Experts of a small language model.
Size: 12 layers, vocabulary 31780, 72.8M parameters.
Below are experts of layer 9 (counted from 0) of a mixture-of-experts language model. Rows are named router (the router's row for the expert), up (a neuron's input weights, with its number) and show model dimensions 0-127. Each number is 500 + 25 x the weight over its row's rms, rounded and kept within 0 to 999. Numbers have three digits each.
Before each expert's rows: a language model's description of what the expert responds to; "mostly gets" lists some tokens that are sent to it at least half of the time. This comes from a sample of Wikipedia text that the model never trained on.

# expert 3
What it handles: Place names. Country, state and region names after in or a comma, as in India, California, Surrey, France; also some opening parentheses.
mostly gets: " Italy", " France", " England", " Germany", " Wales", " Poland"
router:552536482545463479515498502514501495531504505500452439508531504513493533505466499525516469508535504489491466479538510518477469468506518469542522491506488520483470497532483437492488469548545561522521516484488523504521494536462515506468457478476485519497503495538507560468510489487531494464512504479478504526521456523519537510456530536534494556464478473483470458537500470472481499515523
up0:540477481564485493539495495479490485517507518525498512473494515495515526492519516499500497497507517506515550466484524501473473489476540500503478526482513522551472555507470491498497438546510507501512472499526523475469508488496500518513473465508503519541508510451483510527515532538508465532447477492520488508499535481488487548503547495470494514493483499490507506558466506455489579491485
up1:493505489516490484513493472517528539515485489540525442509481527512472488494483480490506500470483500512509523516510505499477518506490547483520499495514485519467504504531513467509490464486469515513505478501559500465515534501503499473465476442494511468531511516478506499546459497547469493515532526505546461530493501510463497472475510490450494537503523561524512498496514539500530475529514
up2:489563499495521469526493510506477541479513477497473453507450490514471523503484528493503450475533500508441464486521486467491471511502484519474563462480507457510475463487473520458517481536496482440510472474509510533507478519514501504496464531479529471524469507426523473485493452514528483521504505538492512501472501506527537493461496478530504524495504480469485519496523479499508487499538
up3:505454534497464496491460541525482484511461488497509494512505507541510496518494469476463517468512552508493495509505504503513543545509518490522498532483501512516514540506498483497507496510464535540499525500516440542519488505498511513506439489500497516532536509479459508530474510525483488493497506510524499534542473494494514449485494486511483519532491498476435506501526531500506482497487
up4:500509496479515509510475451520490544497520531506515467506464532493495510512508536528456518534593457483460460505511517491514538470505477485515467528455456468478483465528527501491525474467508545490558527534477495517494458494494480515499459510484533471531475482514537458494509473487494492488502499477504503486479468546476529492488529496533543517478517493477481503504509497517510512514479
up5:501488501486531499474471503434532558526509481514533472485492470515489509524555492506508508485495509522500517519515498469473511519510490460484488502529469515467465466537473510500492517513439477537517518512526509497514482524506526507517467532479504478551458495552527506500488521489508474543476531475531480533531448449450538480538503482476547512505502515512475504474510502518513540486536
up6:495500496519511500507499531470492573470488505517518505512491520519476548465514483490477499482461472458490498493518487546492498492496552508498511521452499512552501505533501468471503480498505500521500536487506496503503535483549519510494486533476512478524514537520456521475477562522550521517488543502547513492519504481466502474527473507480487477529504516515468504502464528452511483466484

# expert 15
What it handles: Personal first names. Common English first names, often after a surname and comma in citations and credit lists, such as David, Mark, Frank.
mostly gets: " Richard", " Robert", " David", " William", " Chris", " Steve"
router:526544493495520505476502534491516503523486531474458538535485511504509501462479459524499498550486478488504544516515534535494478499498457518506492492466537496525471455514489504492498477474495513500466469494495530504498478469485498510494511525523475508491498494521497504529524486473510486465499516450534509534478472467521474444542521507507485542524512459526504439506469503516494455511490
up0:485464488506503463479485510465523487511459502483494504467494473543513501490516484475488527511510530493449526483505508496519523543491526545528478540515512486489496501532462466519482483485497523553498492486498530534503505515502541509542457501512487514508472528480509488493499525508480457497521516488533502481512514473515510472497470528537547539507442528494549478538538487503485533491494
up1:488485465495452502509533535472471512497523516485536518510540482493496479495453536513473503485498501522539532478506508496496536507478498524504494524480478505490531531508467463458498498487514518492478512501450465498499481504528513501473488558517455504520507505529465516532531524478445515498483450501489467503538503456482512432516497506490443484457485490495504514538511549505535482518507
up2:546465520493544500496501487490505486515486495520521514516496540492442477509510518479494490544595483503512505472499512519517535491469480487492460532471489489499475479540497516513500429514537535453454477421512528487523488479480487560460494494529492511519503513488508499496449503501508505493501527521537450482460447514509540542466496497469473505482508505510515493511476489514451518519534
up3:490494501499525539487480515502461469544498458528545504501500521452475474529482508511501491553525515500535486497482505492471517489526498472486485526503472498509478501487506460467529494498534488528526490486518520512472467499519504550491540496466530508512489471525547546503490507486447517498503518489484445473534486495503492471501513474506490493455516485519492472506524514439512478534492
up4:529513493493533436493498497457491488511475488512507477481485481491545482490498504503480503467492490496505484495441461530468504510490515467510491527502475489478502546500545476477522483502478500540506488477479510483530506468510540468511473491511532496525544495488529533512546491513478480508473508504544475503529464488446524519523511509509533465493464548505508512477544523477516529517526
up5:453497502486531501536497545482521521539529493537476523478503491481466496503478517471470507433543507546482497497502495555490489523502520497560487528482531515506532528511474486511500513485518491520453540479513480493489479474539488491514480500498518503490535509496504511509523507517495517550486498492512516488491469444480484501522467504548492459546443550500486524510541523502519508456511
up6:497493548475509455521495490471478524502510507538534539482522487472507497496442526517507545510484486509507518481463494533527502510531513478494487551454476479488505503582497485493505500455537442466442482536556467527494457479502498529527464504488473539490557492493438491495511482502471523515482491487463503469496479496558525511475516526488507502500529497489499494516502514496479510490456

# expert 27
What it handles: Event and action nouns. Abstract nouns and past participles ending a phrase about events, such as struggle, attempt, mistakes, established, fought.
mostly gets: " work", " events", " damage", " agreement", " success", " conditions"
router:508490515478517447496457519485512492529520498526530500544471529520503532512482514475480478547532528489517505468503506512515498512496522496470470479466507539481450519509494516471472520545527513502539527467500559518508467488504470524509543517517541505522521537514491472458502443539488481460524528473528515473521531528514552540522500460478482510464491508485507530491470494520516524478496
up0:504523476459490506496487517496539470494500486500465475476487504509511483518502512501539494460495522443517520480507574449531531514483486482521515510432439515519494484520511533526484519532493512538495510480504495485478496550487489509458546501496516488475493523522490424518477522500499503469509475452531499522491500505483515503529498494488543534518535516525529499479490500506475459503506
up1:497506456438529492460583513538500493486490498504523531522446515508522488461516499477486562471488486538519459516449498522468488513507518460508529517492486479470500522515484516481509446504512520461514526507519510510483550481517512524553493550550517463504492513532535441502526492552515495527488470506506524523519491518507495533472565463504487471498504488498497530525492509496462493487476
up2:521437525480516508501484528513476551494474455530521490499459492434506523531471507484499511536476504506521525503478517532503490515472521509488441497445454503443501495511424510503477518527486478505518512500519510519513491500502524492522514509510511551579506507522517528496490521510516512530467481487516489560478509513462499516500442526521487472512483524488481490489475485536472543493526
up3:529492498517518472516485533465499554518505479511544512534540519458507496507472463507498518473473494451522521539502517493435530506491514476468529504499496536557496456502485526498527496520511470467480531515543509526545519513516507533536510528536478476532536509537499486507463546509533519515511543548501473497507473436501522476531513499534506536489502532487452495526492519472519553494531
up4:505482540504513540507517424476495528478521503505511503508494509528494544502516500490464525539502492472470558496493489448540464523527500479495492477544489499469489524495457523465507490503485541418511483518501516486539548506542509518494503482526508499532487565511494486522472503492505489494496530519517503486499510481514565491480491548488506478496487531500500532475492519510537534530487
up5:477499497535496518481501483464484463500478505492461528494505494501443485507495487499503498552548517514497489540495501473537512445485532542489462534525507514477491466501458515488506457509513519484503460480510496515506476544486514474508510439532490535509487482522498515546478508494503470481486531515509464534493503517527516479476541507529501543488501521486514488477497496501480512533552
up6:501539494563457528543512503540464472474472464487465502521494484515510497550569501514461514521487490480507518472530484522523486501544497447510477516538492501438488518482498474452505479441487523503503517502472509484462518523500471480504496493476504521560503506552501520522516498472509522462491433484463488494528490509458480492465523497476469461463476489515451470537559482513489512483449

# expert 23
What it handles: Table separators and abstract adjectives. Pipes after negative goal differences in league tables, plus abstract adjectives and determiners like these, potential, financial, physical.
mostly gets: " physical", " These", " potential", " initial", " financial", " us"
router:542516545471521459523474534525500478492486518469496489519517531512533502476505514500440512560476486486504506527491483508484487499479515499464525473483499497515494483450511543517487499509494476527484514506464555461532475515500489517488522522518517532512476490500495513477484501498484528465532486456505518538455482491528486493536460546504502515524529497515489477453503526563458490432475
up0:509500485502484516502520418441516487535499459511493534537497497441465500503518543482511515534506489471449526527483487499498547462527469480516485517526483468511486546492518478487536443455526547500480468515510505499472520530553439533524507490549510529523534529499488473539491523558521470502487520511494480490525526488504513537493569511507474483477529493495465473466467508502473468491495
up1:547507468499550551486506514489490467509485480506512497463469429454480476469467505509466540494519472503519444500515522495470479497447515508550515478498525510494493512520442512444524491492501493503482481535465478490509523480513519486550505560505516493494504535562492521492510549479556467484510485487490512532471541477477512510499519515459507503503502496488529494491479531491489543471499
up2:528493506540494489505489484503466476532574542513561532516464520538493501486510494482488500536505494500526509521509440476494516519500509506541488521546528465463519500557479460517503517456549538492518488505504497490497486484503527551527498494474498521478523512509476511530482507487475445524470509523503481491513495549501468496490464470494529491524494502503499542485537490526465490511512
up3:531523504504476490526484483504454524519494537514564460482492513477524513502446549528450507504533516528488433516478430531485481467509530496530550492487498480503485538506493444446507488480498467487480507496472478499546521529506510493526455545513524539538452503517487505491500518502471506526469482494493469524466504475503470503482465514473483514504513483519488509485503501511475519485492
up4:453532528482496502522516454507499501480506493488539515530545506539449497497476490487502520507490506533488429492543468487486516484538480539520527577486516518512503505506487498520514519473490540510515503528501501524511476508480539502520489479471514513508479516522485467521509491537488519482516552552485481500506557510553503452522464482500513490491527503453490495506498492412510541527481
up5:490530481502534580488503489495479576532495508494538487512491492507501504510528481535544524510524464465483492563523457530517477474508499506494501515483551525477484491480529517469544487472465501535537503520486522533527493478518510508495496551488512520521518510512503480518469497487482520498485486486542489468515463488491527487511519494495516505511515494496481514456491531494529514485523
up6:478455456495500493535529523549477446501463488533518492495511469469527488515509491502501566494506522482496534470511439529505486465497512488479512497494471476488511500496510504535552462442483518510488501515525518498519463481508497552487515479463513474516493522479510480478487533495498487495500492491505504530525514538489504505496497484522472479496468517462534506537530540500482512500495

# expert 7
What it handles: Occupation and role nouns. Job or role nouns and their word pieces after a/an in biographies, such as politician, director, footballer, rab-bi, essay-ist.
mostly gets: " politician", " Binomial", " director", " footballer", " professor", " assistant"
router:514500531486477496486484492512525532528493481537473503471519478469512504562511517509469455517529499482468505464473501527534458465496506517456533538505493499478472516489514499480483462527533441532543521483460494483506570459503521511484519472518551536453489504486479523470501510496531499486507466500498471484512467497499457518513490465520480474532484472473483550504525481532540549480546
up0:464538532503457497505481472510517548505533479515531503479514520489495538464504480485487485519484485495468516491504492481499514466485466492485464469548511462539475490512478514447508472459495533530490510477511484530458550491509514551473490497466515488508528479496535485521540484478474483502535539536529516518541524533508500520497502500485554499461436455502523467523487484474480508529507
up1:509480495522512473513479474464473515492491488468552529499482474499490476445507483509522507524484520528536492526500448494483501528556539460545529533480506519470511515527491493483526488489464566470503492493552477491468480518496505517510501536478493489522502533526514522481488499509486487537516495513466489520467506462523514496466468537502497538545502514520524443512515522459461512491533
up2:500510500462526483529501501488506553518479503550552489481512519523514535488515506540498509487476482535485509500498508498487507506481540516486507457529514490498506509525514456459489504490501514527487482472511471495472524504557506509551479559543505494502508452492457509480540490518518499550485514509497502518476503502480518476525548533510517539483442513525486505520525516498462493499474
up3:538480513463518471494502554431516548491492509486500500497502514562498504532516486498488522510503524463567527469494517520477508556550515434502504571477455523512511493504487465469506493460472502508515527484481500506514526494494511502492483525518498509552509521503469485475518492486446499535502504504490492505516465458463504510503501547476465481558487514468503529483514537492506460438429
up4:478532452522537517512501466512514509494512479505499471473502500459522491488514497493458494498466504494486509490502517479514536515497486488505495520473543484533506562445500448476555556503513516504476478530484480530524479517511528492498463464544489512484541471488470504555517480510510513518499481520486536496498491543522536500486573483528496492494494474510509511465526511438543545525513
up5:529539507480498514479474475524504446522502565505491492507516516491538498495511510507475501446501535514479467497512551461463531524458516504472482536429539503473455423500508474494502510506482495467491497506528508520473489503460481497495480478502464481494522499479446474511534470522496524448526503537503494525503470490575469515477499496501542537477512466480539501500490517502447531478482
up6:489478487528524527455534515511462566501491535490505497504524532444543519474489503489517464509494410574489495498527492497498521502504505496490501487526533476528530499470466485503534517427518491484472513498500445520528465487490494526504541492468501488460476522506522524493484471502502506532500474518465505497525479476512485491451480494504436469468494509492468506516488523495549501516512

# expert 26
What it handles: Routes and geography. Words describing roads, rivers and railways and their courses: Avenue, highway, heading, ends, border, plus junction-table pipes.
mostly gets: " Avenue", " border", " highway", " route", "bound", " entrance"
router:487487508492531469506487502512506499466516506478498543507537512546523544459534551469515496516462487513525533482513514511513505528486540491462488453502506473491465483470532497506505524504546474534539503464486561501519458504487523506498531484477499483473464509526482536467486497483503509493538546463489516489510523485484521501491441471510535486473497511507488521442515513488508506456452
up0:487468511502506518516545485522497527462491500525509538496524506500489522483517477522494486451566499510509534556490499533515501506557482520531478495547509484493500479503479488467475487499502521525483511473488484560479494521514506534469543466530526491479495540518525456508452502488484495463506502481508509510479492528483472457440477543495495502498458537510516498463485477481526510496529
up1:520485467471501522524479516507480529476467520506515503477445491489519502505480511464470468489592471549532535506489484533478506506561516515513482521497515496514476538523498498501502473464524503481458509469536444489505477548518489514501426521515504513513518513487458530493496483494464478491499487545481515503544507506535515527489511538495503526544490532494469476495502487501486537394508
up2:493463488515460529510530523539472511507528508538522517504518540445509531561485489501498519511487487513524456504491469499475484505500514468514492472450475481472470502524470485523520439479482487473508501461497487533486449499503488585482548525485521518527502541499502477463477520447503495514484489509484498505534529525494530473439509483473488467479488535506502500502495486489425489476483
up3:482491517487510478515545518495536495471475535495486525450532481508466497495513477486474522523479542529502490522549510495483507523503538502479499567495478498519534480493498506550533535473486511483502509498533476546553483540448452490512481510467490497496482487519475503537506470476517486483475511524461488506441481501500510501496525490508484539512520560519426499489474425446521484505471
up4:475484496519497526484508488465500574463480531538506506456481525495488502479492526504501511467495525548453519529496512525539518518511524497565498523454520513462489493533526477530487472513452544504527497472461461509548580500517541491487486475542481507503551515499508480504488544530516480541479514555515448437476491476447495512501452480459499495506525488474512505533503480523478549470496
up5:516505505488451499475503487508405512496490477521510503494475498512515496506516505468442492508480501537467505485511500499486518504521496504561484497470538492476475498570505489490513458514508505493497508508508466479522520491522517515467457491506477509509505483452480533474480494529504466502469506558481467455533523484496509491509522485498487470525503542479509504533469525513460533517501
up6:484474495505500460486470529475463471522513508485516494496489507506503535478505536485505530509556508517495504491503454490458475503515516499511545491500478471465500529478523482503506494534553532527486485496505466507493499470514499543535498529545510488527490518507457456480526457522532507495517467508516517443495517483514478506487504464494477488506499459505471520528501473515435558490528